From a checkpoint of a small mixture-of-experts model trained on Wikipedia.
Size: 12 layers, width 256, vocabulary 13053, 108M parameters.
Experts: 128 experts in each of 12 layers, 128 GELU neurons an expert, 3 picks a token.
Training: a variant of SOAP for the experts, 1829M tokens, 13955 steps.
Below are experts of layer 8 (counted from 0) of a mixture-of-experts language model. Rows are named router (the router's row for the expert), down (a neuron's output weights, with its number) and show model dimensions 0-255. Each number is 500 + 25 x the weight over its row's rms, rounded and kept within 0 to 999. Numbers have three digits each.
After each expert's rows: a language model's description of what the expert responds to. This comes from a sample of Wikipedia text that the model never trained on.

# expert 44
router:468487463529492506510509503504519529538491515539486496527464523504518496526485470493502503478552514517534452468536482515538484507454512514465539501507511482507508527459505511491499518493492513487501528465540463470515457496492468517484544516464498516539558504512486537487512483508500497507472499495520511450460513473502476521483472484553451483485525508555519521498526477496474471510514520532474465529445486447506487486505496506522539515540537486509519468502501461506474475500554517545497489500519463537519514523506500523501487468479497504500472456519528496495534506510450478515531551462514502478488512506485498509464476454511481522504486506502512522494476484476527488485495485498493484500481530533511508523489507411476469492475531443471497567512472498508531550509499504
down0:492515507523511512493518484495461552472511544509514516530486497435527453458479460493540534505504491498470504489544490531487485470531515463499529492510498473482494527549475523504474493483558517508495533516494484526514480502474501526496516516508500521516491481473512435519477521500520495440513513510480482471505510507494514494481530528472528476514564488515507487516506494545425494490482497560473531518476473505549540513545503490528519480503475503527496476482465488555473514483491519444502463553523517537488474508480492500487485472460509525545499477455503484451537480506506472498522509525527524536496485488487507548490492511493484477505511502479518483501489510497484413489506523495512465499524498514458487494492454464483523484480514530492492542481508511495504523490491542
down1:507534480457521449467500487501475533523490538519469497498515508492496488457550492484512463482479492524514526531460501484517549483488500529527472525498521508536513485535562493480537508518503514484573465469465547478513469520511503501498503452489479497516466518516525473495511495526475464481516470520500450520461499503475496487500471482500493487561483505499528535542505458500536478524488499462496523536496512517464522510500464445453491498505499485471498484506520535490510501530477464491504492505512498531541520475500510506513500501537511520470525509449530489487475511510526460503475553485509518465457459513509492511500475480501547516532487496469491465494517522482507471552532507509493518499496511515449492489490480510501453510449510523473470540530518468497509464539540546
down2:480480515471470488477485466501497477502486470468526519538478520511530530497497507495491500478512525484521482526497472509493509472512493472486477507492483508462524539502542491543516508548475495453546530536514495490481563464467480503467494522489485538481542540512444520470517497510507541520508481450509505462464486521550511527479479522510524483502497493449508501527470487495520509519482479510513482476491472489499517486527491504505512507478515500465517528462502510431475511516468545550518490512488537491475487513505501487430532530504503491455491509505511494458530485519507502482503497540516500551487484506534540470483490487513489514452497494506511462504525482523453515538491533476542456495475508504527448458518534500442533451488451530483521527529526493478524530500515516
down3:543471517529488486541503538535493482449524500500475521494476516511524477477481523512478517490524463522484543477518519523520500447487492490518468490486529491544523441494526505468493550568466561470542539487481496479482524435482483498479513548516470506498478504521460492481524489482483517531482489473492550511481535445506495512507494484506499500513518487531514537508495467513436508457493483566501471474478472472497510517527501487501472506503487480498486458529510480505501467503540506546524537534470476511485490541508489512492474506471508517514494492432497557530492489495498438516505490539501492478505519459516494515467525452483495555515521519459513488496482478491508463482500501496512483501509529523516509518461490495481494494511528489497501527493482533533477492488499531
down4:512478513520466477498530500522449478505509546531504513506441528506476493513480483506547489521508521506486543522484520536535542539517469525519476514482487496479532497494502460533504464461493504466472531505447511478487525535483481525533531435512480487449456494479491484501504525465496532523517470486457507506526491542521525481505480479495514485485530482454477517475473468512538509473485491506507493521539465504497495472499497474504461513490527470486507485539554497533474513534436527506492521489548515487475515477453483480529494487455519533511546497487492471489440512485489484514524503521514476461509516496493480510472490514477511462544510532518522484530537515508530530530459535477489500488508516500510493502513478481527498499441487527488539521468493518519459534457513513
down5:480474462450463532493448502520510490521528480538489507491472506440520516491559476520530488514496510491492488522495526522496511517541491490495457509469510473505501523521464493463523450473515494504472499463509510557496478516483526478531495461480483479530495513507551509495517534513480449487497503512542471498462471510499466502502567534522525521502507473546510503461470512476496462471523477511514515515465488512523511521495532474469504530511511523476508515491467495481486562470468496489492497480524523465470524475531523495498501515482519514490528496538515505509486443518495484515519541433471483510512525527498516511490488553455487498530519447500460517504509525523499478492482497481521469527478524511477458495459468491501531569518540474524510533511493523491482499523518542
down6:517510503501480492536494463485465521447527470512525490468518503501499498506480546502555530505475543523502478499506476478485540505517496500531504478471507498518480500491476496500523473465499465498493486531500547503508469487509478502489559457464487460421502505499480524502507470491542510536514471504525470532512486496480547491523491471526537486508505503465526498503491453496528539493485525485507517494530467527463533450501531560454507511513501512519501513476474459551504487496469534530511521547528519471522529448467530499554496499480495505465469490508527516540522511493503516479494465467456502503512524480479467531425504509510511517492510495498497523531499510546515502494517471494531509531463484511532495495557506513480469488477535518515506466500506454450494510534486496
down7:517508493498497466490509506512507472487498467468475449528526502483496492495515490499461552560515487492511504508510479470552513514543535486507503517503533556490486537509487495496519495493548505487491529471510497500504482500511484466513505547543494445546469514516530514456552484481494517498480526532467527512502526558520498508527517491452468458530496556524518482508483469491479563501505449485476535456479516498485478500523494477524503533473454499489452494451472468506508522499510469477501462501480499500468496541458455486461498504494498530462498462478524508514467486473507513504485502495504502517479499509443491486496548526472487516479518530519485511497544497492497496522505478532468533529519477514486495514545505499493511543517489466502483526484488564537458498453522501
It responds to: Digits, ordinals, stray letters

# expert 18
router:475466456496485519479473492516494513479547494470486511493477498470510536481534518513503487506487476483478536512487489495536518516540468562547479515520493489491523494514453469498441495478496527511521490489533522481526531473483487527514477497471542502480456550489544496484521538490491473479503485475508493509487507505495458535532538504478481542444490550530511526485517497502458513464527475494519519522444524503514505507484539488539512553538511518504505526470526430533491515456490487479490510547555487478478534531500498457507494504484522462523483482511490528517510505521499527527549502487496508493500526500537510498489492509521464480525470512487496520471516486454524468530524478467518533497515507565452460522477483490499504533513499512513455503522509507480536532509464489
down0:535477506508520501493474497500509466502498483512501501453529527533478496445471522485465512506514514516500525490480490522538470533459530498462496482463514547478464520517519492548515501528460493487480524496524477524484473522500470523425521509483503501465525513515504489490486459478516504507471532494493539478484447512480489464478489546531489492531455526551529510514512496498479494503535523531468492529473505477504514520516477493507501500491542477507462480511524507499534468489492483548496455507540499482520513547470477521516506480516563515495532493458492478478483507510487491521486440516443488482561525488498524503454490462480522566522492533490512503518468526497506499542491502499506499510469507501514469502485527466518510535474520459506509450527512514498544540530451521
down1:475517542531461484520485482484494505490530456459483451488459486484526531485524540468485497496497473521491493522503496506445474526501504583518512507509537487467500529507462528516507534486546489472480521457493506510500503500520479505490514517505466553496486448474502494472464544483495497484520488508524458497473508508530471501483487503473529521496503541481536468529478471507526505500477547516476531518465526513519534390495555517484456517526528473507517486486486484533511481518524491488477542504479468497507469502506519468482494465507474455514536473539471528544513513511498516510484496526471519460474519517499498519508521517492482480473484484538502485478487513510503501528515496504511527444483477491470500489463488553456495539514512474488544510514474479496484530499518500
down2:456469477548527488466528474463487501535471501518526494478534492517486491499493478517499519457496533519521472508526494464517488505496484499500468499481488533510462533425503508542516497507509517483516522470514497521515477498513454510442478450500524492463466521478529509506476510514485485500508453492476530499466469495522525432525492458527488518531479477470501516475495484518510492535460503537525517502528541513464519498485505551493495487497460488475523517532489527470479498522497484510491498483451499446535528518543499506516553518515536503508459487528505546560455495548520479484492475422518493482496508523477464502506528527472518497471489491494495505492490491500513471504509509464530481550521485526517498515494540546544503502509451498501493495523474526486493490509547481
down3:496487485504493526509554462493484520486500484515509476503520494488479496484467473520506533494523472476528508502497516551557467473500465503462524496546495510486480490492489536471517442525544482496462511522518521497457512507528503479521447509570520493520469514523518512489488494485511423495526508495516522484521525460500455526465490536527462497515500498531503482507504474541542503489480496433499498479470551537480513498512515485545477505533446471479475493493501486503489510507478507499467446472515499500519508496566483507484526510514521494510510490506486548496501507503483542511498552517508503528494540493460498505491543489502540497503452509517498498504503505452506485496473463508494514459458472567507525461492471516522441494487492537525536521494507458494477499480473499
down4:557485529528502496497493522487485488513502522480488483482506531476480506531492470545541465508502486512421494418484533443480504480466493516480517512506500490510491488502478512516557539451539528485494530488463494528462463510491531488520522543524474503511517548523497509497494518471480509529495497473525504506502470495480488498520493487461494516494518488497533507490520484520507530533518455486523456453527479448500514494499502489507501517490478515508493455501517527495513519494505538479535480489496542481523503524526520520483516510526489412485478495493499455534472553526490462485557487466550482510515457514498508425487501511551543495507468504500486516505523506470474504500525510486476483510519489486504486530489452503491492477528521486491485521469506532489502483532526546
down5:505505458490509529495512488478523493525548539525474486540516545519513508492538531493542481528493492496504542481501477533521490514516510481551511513506512537508476528508479505521463496534515483504484444545517463451512510510465524514512503473480514507493529443514480516453508501458455510490471496476487538509490509498512502500524497488498515489509473501528520506505467522484507507476509517515501456557471482485525449581501525466441484496480546476439528495491494548495478501474484472498494478508473541565495484495527480524543504499467507533506503458512490457500502495483479431484470497505464508469497482535475502488543508491509506457478528484507525476455525435523539511484501501504458499519494521477500492463508508513527488469508462511518519504514543506510520484488494501
down6:492488524494501481491471460490480497491512499498503527452515495505510468511502516482507548515523530501471502519503522478505482480500481509498481472501521513481496531525464484466492474520485475522452453522540471494515467464504499528528470494489513477511434519478447557492466505491555501465520475489473502472517464519494526470501462491541459493500492489508494492459516517473507467481466582517518483480511507511507503502532482526527520503536528509473464460509505484533461468493496535540519497544500539467493487550534469496520498486496510512541478475532470579525492478532541537536488517500482506524490509494469513517541511452532495489479430500467492513481521517560510512502500532447503479505490488525506511509536506481509489487516515509507492508482545493514493554490484488
down7:487510485497489532478502535505479512506531483483523529469521474492468499481489466446527500471514494496449537490499517482458545524559535487496502430469517482495493467511527475484501485507490487490488520484502490534473492535499498479518543452485497528475518460513534480481526446501445490503500503510510494540525517533511508507545470496480519470534472522455504505495499465494529498468498528498519491508529442536546544472494491513491524497492531534478456502535491504501457523503527545562483503516491476538532530482504485507540549545512471452506529501500469490513473460505499500529489468460491505503547495533512502524510501484515494509498527479534541516522467467536495476474535469464480504492551518524477491471490471479500514554478513487526496504486524483514478518486511502
It responds to: Determiners before nouns

# expert 54
router:511480502493531509491502513523525513501462526471516506516502457549493493553512514492530497489489456493493471486524467521509480495561523482529501496525560502477507505510424447542477538503486493480494462478469479478467490474534461489496497514481491494543475490538476532533477547489491451515462498493532509516490491462512510537523466556512486478492477500487519549506506526487529476511479511543471495486480494498523511507504500532461463464444516487509562472514556488522447489472484487502535484521458524553473525500490494491521479496526490493509505495501501503471466489522496492486504507537526490474519448491492502502468520427493525523524484515516466502473493509521453473482498473520488479537515493482496495500508493492531491532488537518471482504496496491470448472539470505
down0:510550559514487482506501461496514438524520511513495479512528496494483528496498490503505531502513508493488487525439551452516519466475517554522492508462457501538474490502525462477498457511472558462469469445527487485425487511517558501467506539487496489449537473500480474532464490483483487545504497478480546477506492524473538495483511523471480484452483527465530516515533499503484501505520512516468547536494473485512470519508477487472530505516508433487523497491518507512532503488484538511529487475525562505501514496462470527481488478486511511490510502475486525482527511507490465504465504480458510486502518519541526499504526513503476483473518502508521494455491513472502517498523511495520481510473490504505476505478538461497542465529492496532540508485486513535518479460521501
down1:495523478487497488490489469479505503452497586521538518518520498533545519535506508489491500506508456494514457493485498505465502481477520481457512476476508493470507491508494476514501496491534503516545489475500438539479508520522504477489395485530470482497551467512511484488536505513511502485451495497497486468488459514533522473504531534507529492494489481473493510510490555396484511536520460557516508516503527524518482514519539510505528514440495471514527493484469518514474495499498492506483501508485505526536492549503493543491481455513471508504544521509493481493508479495452521503477499485516506559483504487470475490499493483519533507493515456526514475508541518543472493521529453514522481540505499537494490505501459486495459511482525501482481513500510497470494518476503505
down2:468397455494484507461457505487500489483479507428494512477506493500549487520514507481514476450520499482512490471486476456496523518494515506478469482479482499520480498507466486530501511519507492504454525530511470519505539492529527505486516513528509481495492491501480484494533475494529501542499520485488523484494515531502544555436525475498506537486490470539522479516489496450535516514496492503514488499501495483496510485536505523512493484511495484507488514544486502510537555436500541512533500513506469502526510505509518498497433468511507452511489540540507504491482565485494476510481530546459500478468492517524521490506524540509512496524495462452512556461495500469484488520471500520517481505518536483508483529499499499545491482504462517477496530477554504491522513485438533
down3:434518550518500514528531497554499502509458511512487517471535489487494491501533514515433527493498474508494475478520456553487523477542462504515469498475521501457537488486486553505457531522501471520511507515465465479516466510486503574500500485473514492502504491482465518469510509502521469490519482479516532501543476498516480528495500504505484500511512489449461484546489496478554493480466479512527461501490456526481472501528477538528504505469488561491465498535505530506509499514440489529514503523483444503538510514473485524492485517527531510440502536499520508481444532534521528481515491518464512528520502475550502527522511490484467473501475525488508495522440511534472490528513520517494526501498495504472503521495486467517490535491479480474485487507497545505525504506479471
down4:490484514470538533519496496538523493459540488478509478494481515513531528456524515500524500505474477486498507532523487472504526541458496530517505522525502477488486517532522481476520492498496485488519501533520495535465501539495495492525495476483487483520499526513552504492556477515523533494457467528495507461506537502512445480493427533484512495517489514550508493505499486517526588471515468496511541509518475517518518499453521486491558518455495484468544486520462487463499500526502463498476495460471477473482499485510488522488501524469490463551509504483506490493534516513487474455496478481502446522485462523526562513494523482490485439507502484489505476500536475480531464524520473485503506544496508533492502462527486480502479436506520490475537532492533473501540487518505479
down5:514480530484497497494555508563506532480475482523451442492508504501524457518511516516553492500477509522512498496480492536505467494485453486523489489505488492476496515525515498543491517529506509509509517506489530540465480508522488490493519479484536465502480515465535520542494513438504467478453521486467465487484483507535513520517500525501496469493469500489504469511551482437512518504508505512556509478489494465528517493449530511493527487483510487524513520522515496469483497549486540477487493508516518492467485497498549497463454517513511548482512534518529475486513527510480506509489514540494497504509507493527456461504470465490474508479467505502506507505508518454557527537516530495481526511497444492543487444456450465491526507468492515490472541446485529495450474523521478
down6:497524482510511527465481464498513491490528497481503484521461496467495473477486545494533552523534486456498481476526461495457518553514500502500505523459500471465493509571466520531521476471501508474462536505530490533475557483438533487467477524489529484533510513513501452514540481506485495487464527511465495545481527493515488477504496506461514493516503518500489494517501496482459551483524491545474508515486498472488551539431475562508509511483458483532499464462508529498492472511510512489518511465526521484485488504495532475501516462480514498504510513512500525494483496502491526514504537488478511505495523512506535497535519481533515483461516510459507527517500476493506491499504574482504523516501480503514500517459514499518459506481523526552524483516525519442542456513509447
down7:453525547488515511494492483457485486531479482481464532451495553433505488494497504503486535520486443504480510500514491468494496493535468522548504481494488476494521507491462470438514495460513501505474530483539484463501479525502538496481525486489500533503473523474529550484517464481499514506523521520518488489501491527486547542531460491543494521480511535540550511463462500509512487492467507495514535501538525492501474557487506446505493484497527507468494470554547492513518455506498497487533498494523470492512538490532503500502460487496503471505461471498522474481496483511492528516529510483513506498480481497514515499484462479524480480501535525517504529504516463478489538514468498531487462475512523491485492496449572513519440499538490519516461466525515516545505522494534481
It responds to: Digits in tables

# expert 21
router:495497492493490449496519503475511497518489532478546488504464509494559507517514467462499555538534502526537547498518501537501516457468488517494540454452528513529512509459517535516526496469530542509492470533477481529484487480490476498550487518492484491498497572470520477500478518506489501527482516501520514472478499463503527546491487530500502471533467474532502579473521545502475484446471516503497511497466473507514504489502515518531477454489517542478530499530489469503485479462494474529512488516493541476464482489466489511527559538522513486534483492510530471482504494485506501500505526511510520493498477514511493502502515448498453530530505552471498483452464522472475513493476479451501477455497525510536497519466495480495496468479501523537504508507486477459524526499513489
down0:501546480538520511482493501464496516530477526498516459483467486487461511447500532484513535482526462513495486487515468532505533524499499496477524538515523498507519474510503521467503491498537498478532471537523546521476472488445521503508495504497528516464513472501524537510479492490509490504476494496518522528495493491522500545502484516511471469545495515512487466465533491461460505497485498470545486502505471496491487480496531551496511497485479470503462503476502505484477487482504523550506474473493516539553513448447455492500484492514496466507571465532561505552485501486505531488482477510540517501508529487503481509477523487539516491513503456526526441485513499519499528466465482510482511472482503507543507517441504454554545497495486519437487474486521509469505530512525453
down1:478484546490498498551536537530534475526497504465543521482513499486515503508547479518508504530463492496498471495485532530521516460529516505508491522507481485501521505493517527504511500491507521527500528498503458489468471530498529505536525516514501511556500492470536499473498520465519525517518515496518525539512471485547520541519457528545481555488474496510522474516497549480473482516494503503467480485468494494478518519508504474530505492482496463461516493499499517480488526522494488539476498525505532543479512439544500534505492479435498481508506497495524475487514525497553509505490479490482501514543522506474475500495491504551481493519516435496499481493479518401466459502510491478470488516494507496474448471507443505540467469475511487478486520493453504463531518478548454
down2:509541503484503520478484495464477490524499477490505521503497487457517465509489459475481525490495530491511476471469504517536514438524508466518498469538484507480487490511492510465504500512455486534500504512487473485511470489469491457503521485531450558498505498504531497472470464509458523505494547457489466504526476496506479441470488459480507500505567483446441507521509533479516479543466489509515526448536495493514516539505455464468536488468518491457483485502496503489524513502492567528521488470514483470466509552469500517512523482508518466510493487544542527506510487517511513506468536503495548524520498491498547514540514563497516515503511534505499486515463519524497520521473480488498499475497511523478476498525539512517501545470483517482508539477468534489533479528482475
down3:503485513493540522517498493508476539466507465545485504491509522518498520481492475520509481509508492538487470504469496492502455527524510521505445472490500525509486549468553496473519499467511503499487484459483499492543508501533495541492460499512509515486485502492486484450482510503510482461513515467530514513498484521552477534480523528482525469518475500471531479534439515492495498467449537475521525518547488505513457448513571496523469511489538475492490430493491511499486411507523551511523491503506579502507490496529483522521506467448511542481492507519481511519497531520494474490509526494540492474493494496539518496507529508459489465546509486471500492508511537483489468529516542501512456493525513493512473525481446499506526484495495550508520480488490490507480488531501513
down4:535536459481556538484467525526446520522528462469491564495515534491441521490514507444481506531496532501511504480462458518482525515495522510481506502497483477531536510478524503482470534505473469495482522484434457486454488496507515503548526497482552497498464484487479461527452499526488496508447525517516495489542469484510494518520540459502484505486498513501526464503540492512502517507530502509463496466477491483493506506496543548516517525574487485498484485563480511462519538495512503526503509503509508495465465463448476528499510492534492512500504503499512458490474495553488507495522461505509503482538493500507503509500523492499536558524492536485514510485497528502467507484503492480516505446499518498484482506506469516521514501444531485505477496501505502509533496445492468
down5:476484509550485475507489519507469513510523499489517525510547483473476513514540497500488541472419531518494474455509511523465509535515476484488524501547483503527486510513514519501505508504503483491522514502492571477513544512465472498489502542520538510494522513506434514439488513472490485489526537494514519515487506520510511491493504465444534487499491507515507543511516523514519513516472466536516543494529529460460525503489476537508485501548501477507490508485483526507510518487514494504442499508464530521473497491477488525494532511480505470457512492473489497505469493479474484520521528537487444509507491457559481478469524481518498503519538494489494501487516465490503482433477494546492472437538473494529528539450503502465490467470442523528510487527488518510536517502513513
down6:509517490516435501477502471475512514508485555500526470511511509486555506517493524475494474483481476473470539483500472504493451503459519522487496487549515512512462490461502512427497495479508508567494521457516475511503511480511523467520480513536520463487489487516475481493465493498516504545525528524471477525474512528459456537504491485526525485517500524502491510479504537545474507497528507491493551474530442540496509567480521494477471518531508487500519546496503493547478448513524507478498532478501483480498500471499505524480509490514518505487535454503519513487521472492490501512496468509508485494543504508468541513545493514461493514462472467532468536480534502508577502492464486535463495524543513545510497488493506511490464519472470492476540496475483519509519469515491471
down7:501463520496531514485539489501460530494493503487481516476525528501466489493495541488500496510506502477475493527458505518520484491547495529479501517449488494454548493489473504513491486514507515498491516502497449484467509489484466474509508532467504513511528487487499489501529506556448484457516466458493523479510530503515516519533474509495452549494496516504514505512462535474458482526471530498506479538496556505495495524461529538491524506480516517490491487485471502481499468490492475521476527469531489500478520474509468496551532557514511495500537485491524544444498517479510535513504531481537521490478486501513524514484494497557497473499548493494522480445519575487534490521537478492459482489487519492454511473472487470507479534525504500424458547503486476498502535504552471
It responds to: Score dashes, table spaces

# expert 13
router:484515480480491485500513515497506449527520486465482500491474508528481522529505518498503532475450501479492534487485424489499549502496473545510527485541461477475488488528490508439452505489492504509495527492491484487503528463502490549470499468460532438504508479518519516492533497466511504504529472517521480498511538499470496519530486477478527495514507492452501479517461493493480477446542499506494480527466513488472461488527538469504508543504518515493515498463527485510500483480475494529514458533518460504503546470535507533536501509530560484547502480502507509519492480500482483482496458526472469485500481525487521503519493508558530518511466579482541544507509508474499525532523515467521504490507454543491472502483490504472497512502453528503492465519513475537446485480514479
down0:501506568459500540487503453455468508524477485535491514504465534483518511473460504484478493521505513505488452490471516497509543565493512498481496466490523501465500504483475467485505492480522556516541493466508496491486506493545507536514507499513478484476520481491488520494491519509562484460491529514513433478538498482455463474510521484489499542467490499480519464499511519501501493504489520497526493501464508484489464493482464510498513530522484534461474498524447537503561502511533522525477520520491438489475529460521487469480511521538502516514528486511521508498483511500478478509512511508554515502534507534520536483505473483494498480476523477554498536523504481430552492508521477544485496457485534521504480517469527470511512511511516496505471496467457496440518476501533497
down1:515510564517487496505482495521490497518470513522539506476478447481477517476493447501479439448530532495485517452498484484505496504473473532486519482455507502490491483505515522469509510514471486480480502487500537437483569522504529516538487520456486481535495501511503475508550517485497521480499471526481465532498527527495502519466513479504525522509506491514470513536516483469487531517480488533491497549486542486553478461520484467532514502457484476472497537526464524522423518486470456515499490497451506514531489481494527493490529545537515497546487467534487512516481493514474473510508506503520546516485488468467461470520497538526497470499464513536515482540506532463465506518528503510511494483495504472513494470506532497511490509487529501520514451520496493520491455523494549
down2:472528451509514513466444504497466480511513540490534518505489481499521540507481483483472505520489507538496505476501471478477512511502506488560479520485498487545489467463528476486538491527509536461495487489462489508519519518494511493525506473512479518539493502540516582522438462515489493540519463496508505511437507544425505462493508504516480508514470483524474452460487517478495504460510555480500535516537482515480537508485499500465480551505532474496539464482485507527487505513526497449550498476526493510516475563472488538462506547483494516495497477487480489480536499513486479512491540512522476558525478458482500487491506503475502495540500484508507495530521478493507497530497556495482456502526469462509483500503512515481510492529512499491472516502507498511514534460488503
down3:499496502518504453520444445537524506437531520506486501511527479486539540481498528497442487491498509459455501483487501494478540486490529480524466497488537511492511486507493452449474456527536498486557505534494529494516496513494512517548489470530482517506476509525493477497510568554512514513489509461458485507516488508537515501488494484484480494494534519524518546443492469499504475531472495532524501495477493491503543503493465508490492474480469498537513520476493496500508532517492472512488519511471514495497449496487505482461499533449496515471521521520454520492485494491516501456482542482534500508479460502515488491485490520521487488507534483502517494548551515474525495544488483476571516447538532486501519511517545497466493521504463529530505532531475504499548495512512485
down4:466490550497473498504486530496483509490493451442518511459520512452478509496532471481570510486495475482517476509533516501509485469518485519532494510491514488483481513467481472558496523529542499487527492493500465502492493516463527533517502485496474491491518520516481499513506506475489524494485505483519487519535513497504488517501516498498477509464536485491506526571488529517490521503554535527526505490528484498536532509517515467512483473517516542518507499512521518541468580488496512504526494509472509474472486479519491513474479445484520539485487492540500438514474530502529505479493533480512481518518513524511465491523468535494481506483481459454433513560550467470516555451490543505513478510473503478489509528511532484467494489505447511494468473496526507519529476472485450
down5:498487529554459512476481495500442513498505493494498511442506513540470503509521479513439480487523520505510556510495520504499562485470524484493520499477462486487518540525491544456506520510485490468514503487527466503500528528460508521515482538497472451466524460517483517509505471518539509482508467500533501518543497483470507495526511520489519483502492512525490521507516578472515495483525492486524473530538516507536517515524522478519490509496505494521525501512508523502523525503472472452485487544526457478433524494538475478529512491525507479539477451497512478512498479478468470495499518554513530500489491560529505510509479501513482476465478535474483484496499495447546512507486489439540532484491471482485485493501483493497523469513513491457486500508497471435507472541469522
down6:492547502512503494511518510533521500496508502480470546487484469553497515472498504507485482502520504517546535483454483475500504506504516479517557505520498472517524504549518460507488526517534455516542462535524520486476485502528493502495551505526495438476544489518512511496527471480496447520407527495528531544483513465496486515486542518491502489550460478497506503441502527503448520480493533513500472476477505497481477551487485512507512495478497476488499455517460510474509492487480484497510459464525486440513517479516515481481498509503507504483480536504523471474530487472511517461478492507461491514541488505523523463493525509542455492524466554479497524556481521449486520499502498487483486500470489543481489501476493516506533537514507537487498533485485535488513456504507484
down7:494528493489486506493512472492488486521490496482547514535508500557534503491493497480538484462495516470496508526522491477504519453509516501484470500535506485485533531501553482487509496522485509518418488491476471524501502463531488478495504466485471537485519477461502489491478495521496528540467525485490508545512496543481455517516532472523496562458468485518516522529517460503486469514511508500530499501505462485485507492490484527488476486537500477492501473505483518493501494466435482509516480537550517482518493496534484532495497470456503475471531529513509468535509473497483525495498486506481452456538505538523477543480475460529487536527522497548506520523504501537526511510511492509457529474500484474485522497512500495479470571539472454431457460537518503541498494482519477
It responds to: Military and civic nouns

# expert 47
router:462515491498490529483519516530502494479503512515508508499516492527489521527505526471528527462467524545487472507494450494506485524483516468541552557523506490478499537493490466521474521497482500484552520485515527500532508459513524512483526462438519491523491498460497541529442492449471467522492463482522479524465545471499490540530482474518471481514484510488509524451506509493488490474511473508478499490487507513504519497481550473469481470503505513511496523471533480499468457526494508480507517471522447533505515521488538457538455494524509533467516493465524475501474481543526507509520559511505510482503484515506461482499529490519557474530502468491518530489468481505458438478545529515476522461506495466481464496482513484514490514498535520473484495502480523495469467470458527
down0:468463481544576513506506513494480500449485475487504502483506495508474539479499509491505473519483504473461498556500557503477462523486478442496496504489497481530485499514525521505490522482474511471534496430515536531497475519498514540466465533491522481459481481535520531493460526502533512499487505474495524489495479535505454476492529470495513482496537496489488515528488513546504569524466527499468505528543526520562576510490548504487500461513521494489506482501496479488487493525467523534482478510493503513494534510491508487520509486500500474518541542513482516476455483523511451504474488539493513519488531473511505482518493511526488529568480522477522491525522471482516454490484469509458470508480480536477505517505472496497479480493489491500543525471499520467482533460474512
down1:497501497479491459518528442504526493509539502529527487463467473544493497497479534508541502505502483510493508490511454503538509480557510461465500488524447479477538512506459531496471525527496496503512527485487534517536528507524452522485501505458543550525460492491467469493492500499528479516514505481508537511463465518512487515532548505499514508522506485479525465503482551499504516463453453500521452491477502547569508535480546500477508485510507501483501505503474444493509488518514483498520524517520447507530458466497489457484534524518541504546487509512471523439515500548493496498527536490475482537497525516478454499501550502484513530515504469540480465493519489505519478513507490481487501471503485511465500468488460499520438476481475520481508512472497505494523503500500520
down2:524542501554513508559485476482457469494487474486472516500425511454488516507499468497513484510566526542494509535510513477541530507475479502520511503487530515525504485467481481519495516455498475477446471489528509482463532485505477518478506483465476478467500490517518499484525548508509492495458511524473534497488507525490494481478561474469444519489560496495526456491484478517513509529456520524520536454526526511514510496466465515510499512471475464471547501452495494495460577475524502463490493542489494478495504491492513480493493506476509515528468529507533498515542542483531489490500524478531521499492553521508523518525483540484535516506471528491460451483495475513478526502485503475450508526514527522464510496493533493517480497500509493509492531492494507512488495535498509
down3:533532488497477474515509497518479555521489513542496489500514527498516450501489535509526491472457519531479526502476525490471498508518512541508514515486494528524543521480539531535494504510518514485494518522493432501504530519482521503484543523462507462503535502531530470542509525445525541534551506421502494507498528524488491508477520487477473529476464508475505535495454527506477482477489481510517472531480513512458502504471523521487469499538501526470481517504470492481480515468474472528512485488496479503505517517487487500475529499523520498522540452508493524487541467495516493523452449485517529427526545537487468497460503530491500487497465494466478501456468488514487499496556476445484515521508505489435506494503475492493498479469486505475465457500501520510488535490484510
down4:505530531516496487498485503525458507519515522565517491489499530517503489500517495466509520510542504511514456519450493493481434524472468490512496495524512519535507540523507503506550510572506490560520471522516471458478508495531509547526479498485492492507488527460510481504472502533508476498493518476472525506433480486529519511516534513494464512473515482512513517510477487512509484492501519523526564476497531513509507478479548457508498470507517480480471494514499476515518505556526501525475462525549458502510514495481447430494454490499497505456504510492524485488494495523498532471524478503533465439486485514537500512463547486497521450508505533497502487479454473458444495515497493476508480515486546494507472493527478538516503496499484467474448541500508517492501501518509503
down5:505526500494560524485514558472534490507500497494514539518521490542501490546515499509502468529490501522500476475519476532467505501538486517474512505519536497466548482483480504492489496484492511462505478478479492463516496486551532537500476515495498495530542499484515532495514502465476569510494524488466485463462523518489544533524512500520466510478477447544479496507513522531523506503559475509414501486519518515493492489489481507478485511472507501494471513495525527489480462532503520499502515485493498507548463510455480509521474462465482526552526478495502494507490516459501492518486554461522498493539476437507504530488522477535535512528475535488488532510510530519490469502474501470464526477494517485504521514486479486453508508460455506456489511566504528482469477489543497
down6:480520470501494492493531481491512481455465469512450520506495515441513507485481524531525561478496510479540494548499486473473481513496551505504522561459463494493524504473538489501487519459508469472520495546491499506481486495482486498517523475542505490503510490527506521479461487515452519494494468458479501504511487454506490473484532498540471492483476543519507479437483517550505503517501500545494490525506497458495489525512521518545504479519499500526491512482506517476507521500494520485440486496473530539536472486469531498529537540506480509487527488465515491470498497477468514475487475565523537536488490476523486480466514524504519501513471461450494519527483559520471491477483509481550497513503490492463488507472504557542508534541517464511513488480454522516492527481527526
down7:486471554545486489522543499482509476522545506485501529470465502527529470522482469454541468526494501494505463484506504532491459521489505507517503523472471487432505501492534481520512545506542535509483519486508487462471520471511513478529499505455548529513499517530487508488539483454491519527544476491487466531487515531496519476504550529512443498506476495517539483549537521526498488497498421481493463543481492513533464508494510487506543495464520519519501501475511492487514524445487498484514493510493491532493490541542510509482496470444465472508504496506519483474490485513505496484474502479509532483470486486532546517522485482498548485485511488501498469460496488506532518476474493507492550510451521504486463527495458476481497463483511499433484511520503524514505479554496487
It responds to: Numbers and quantities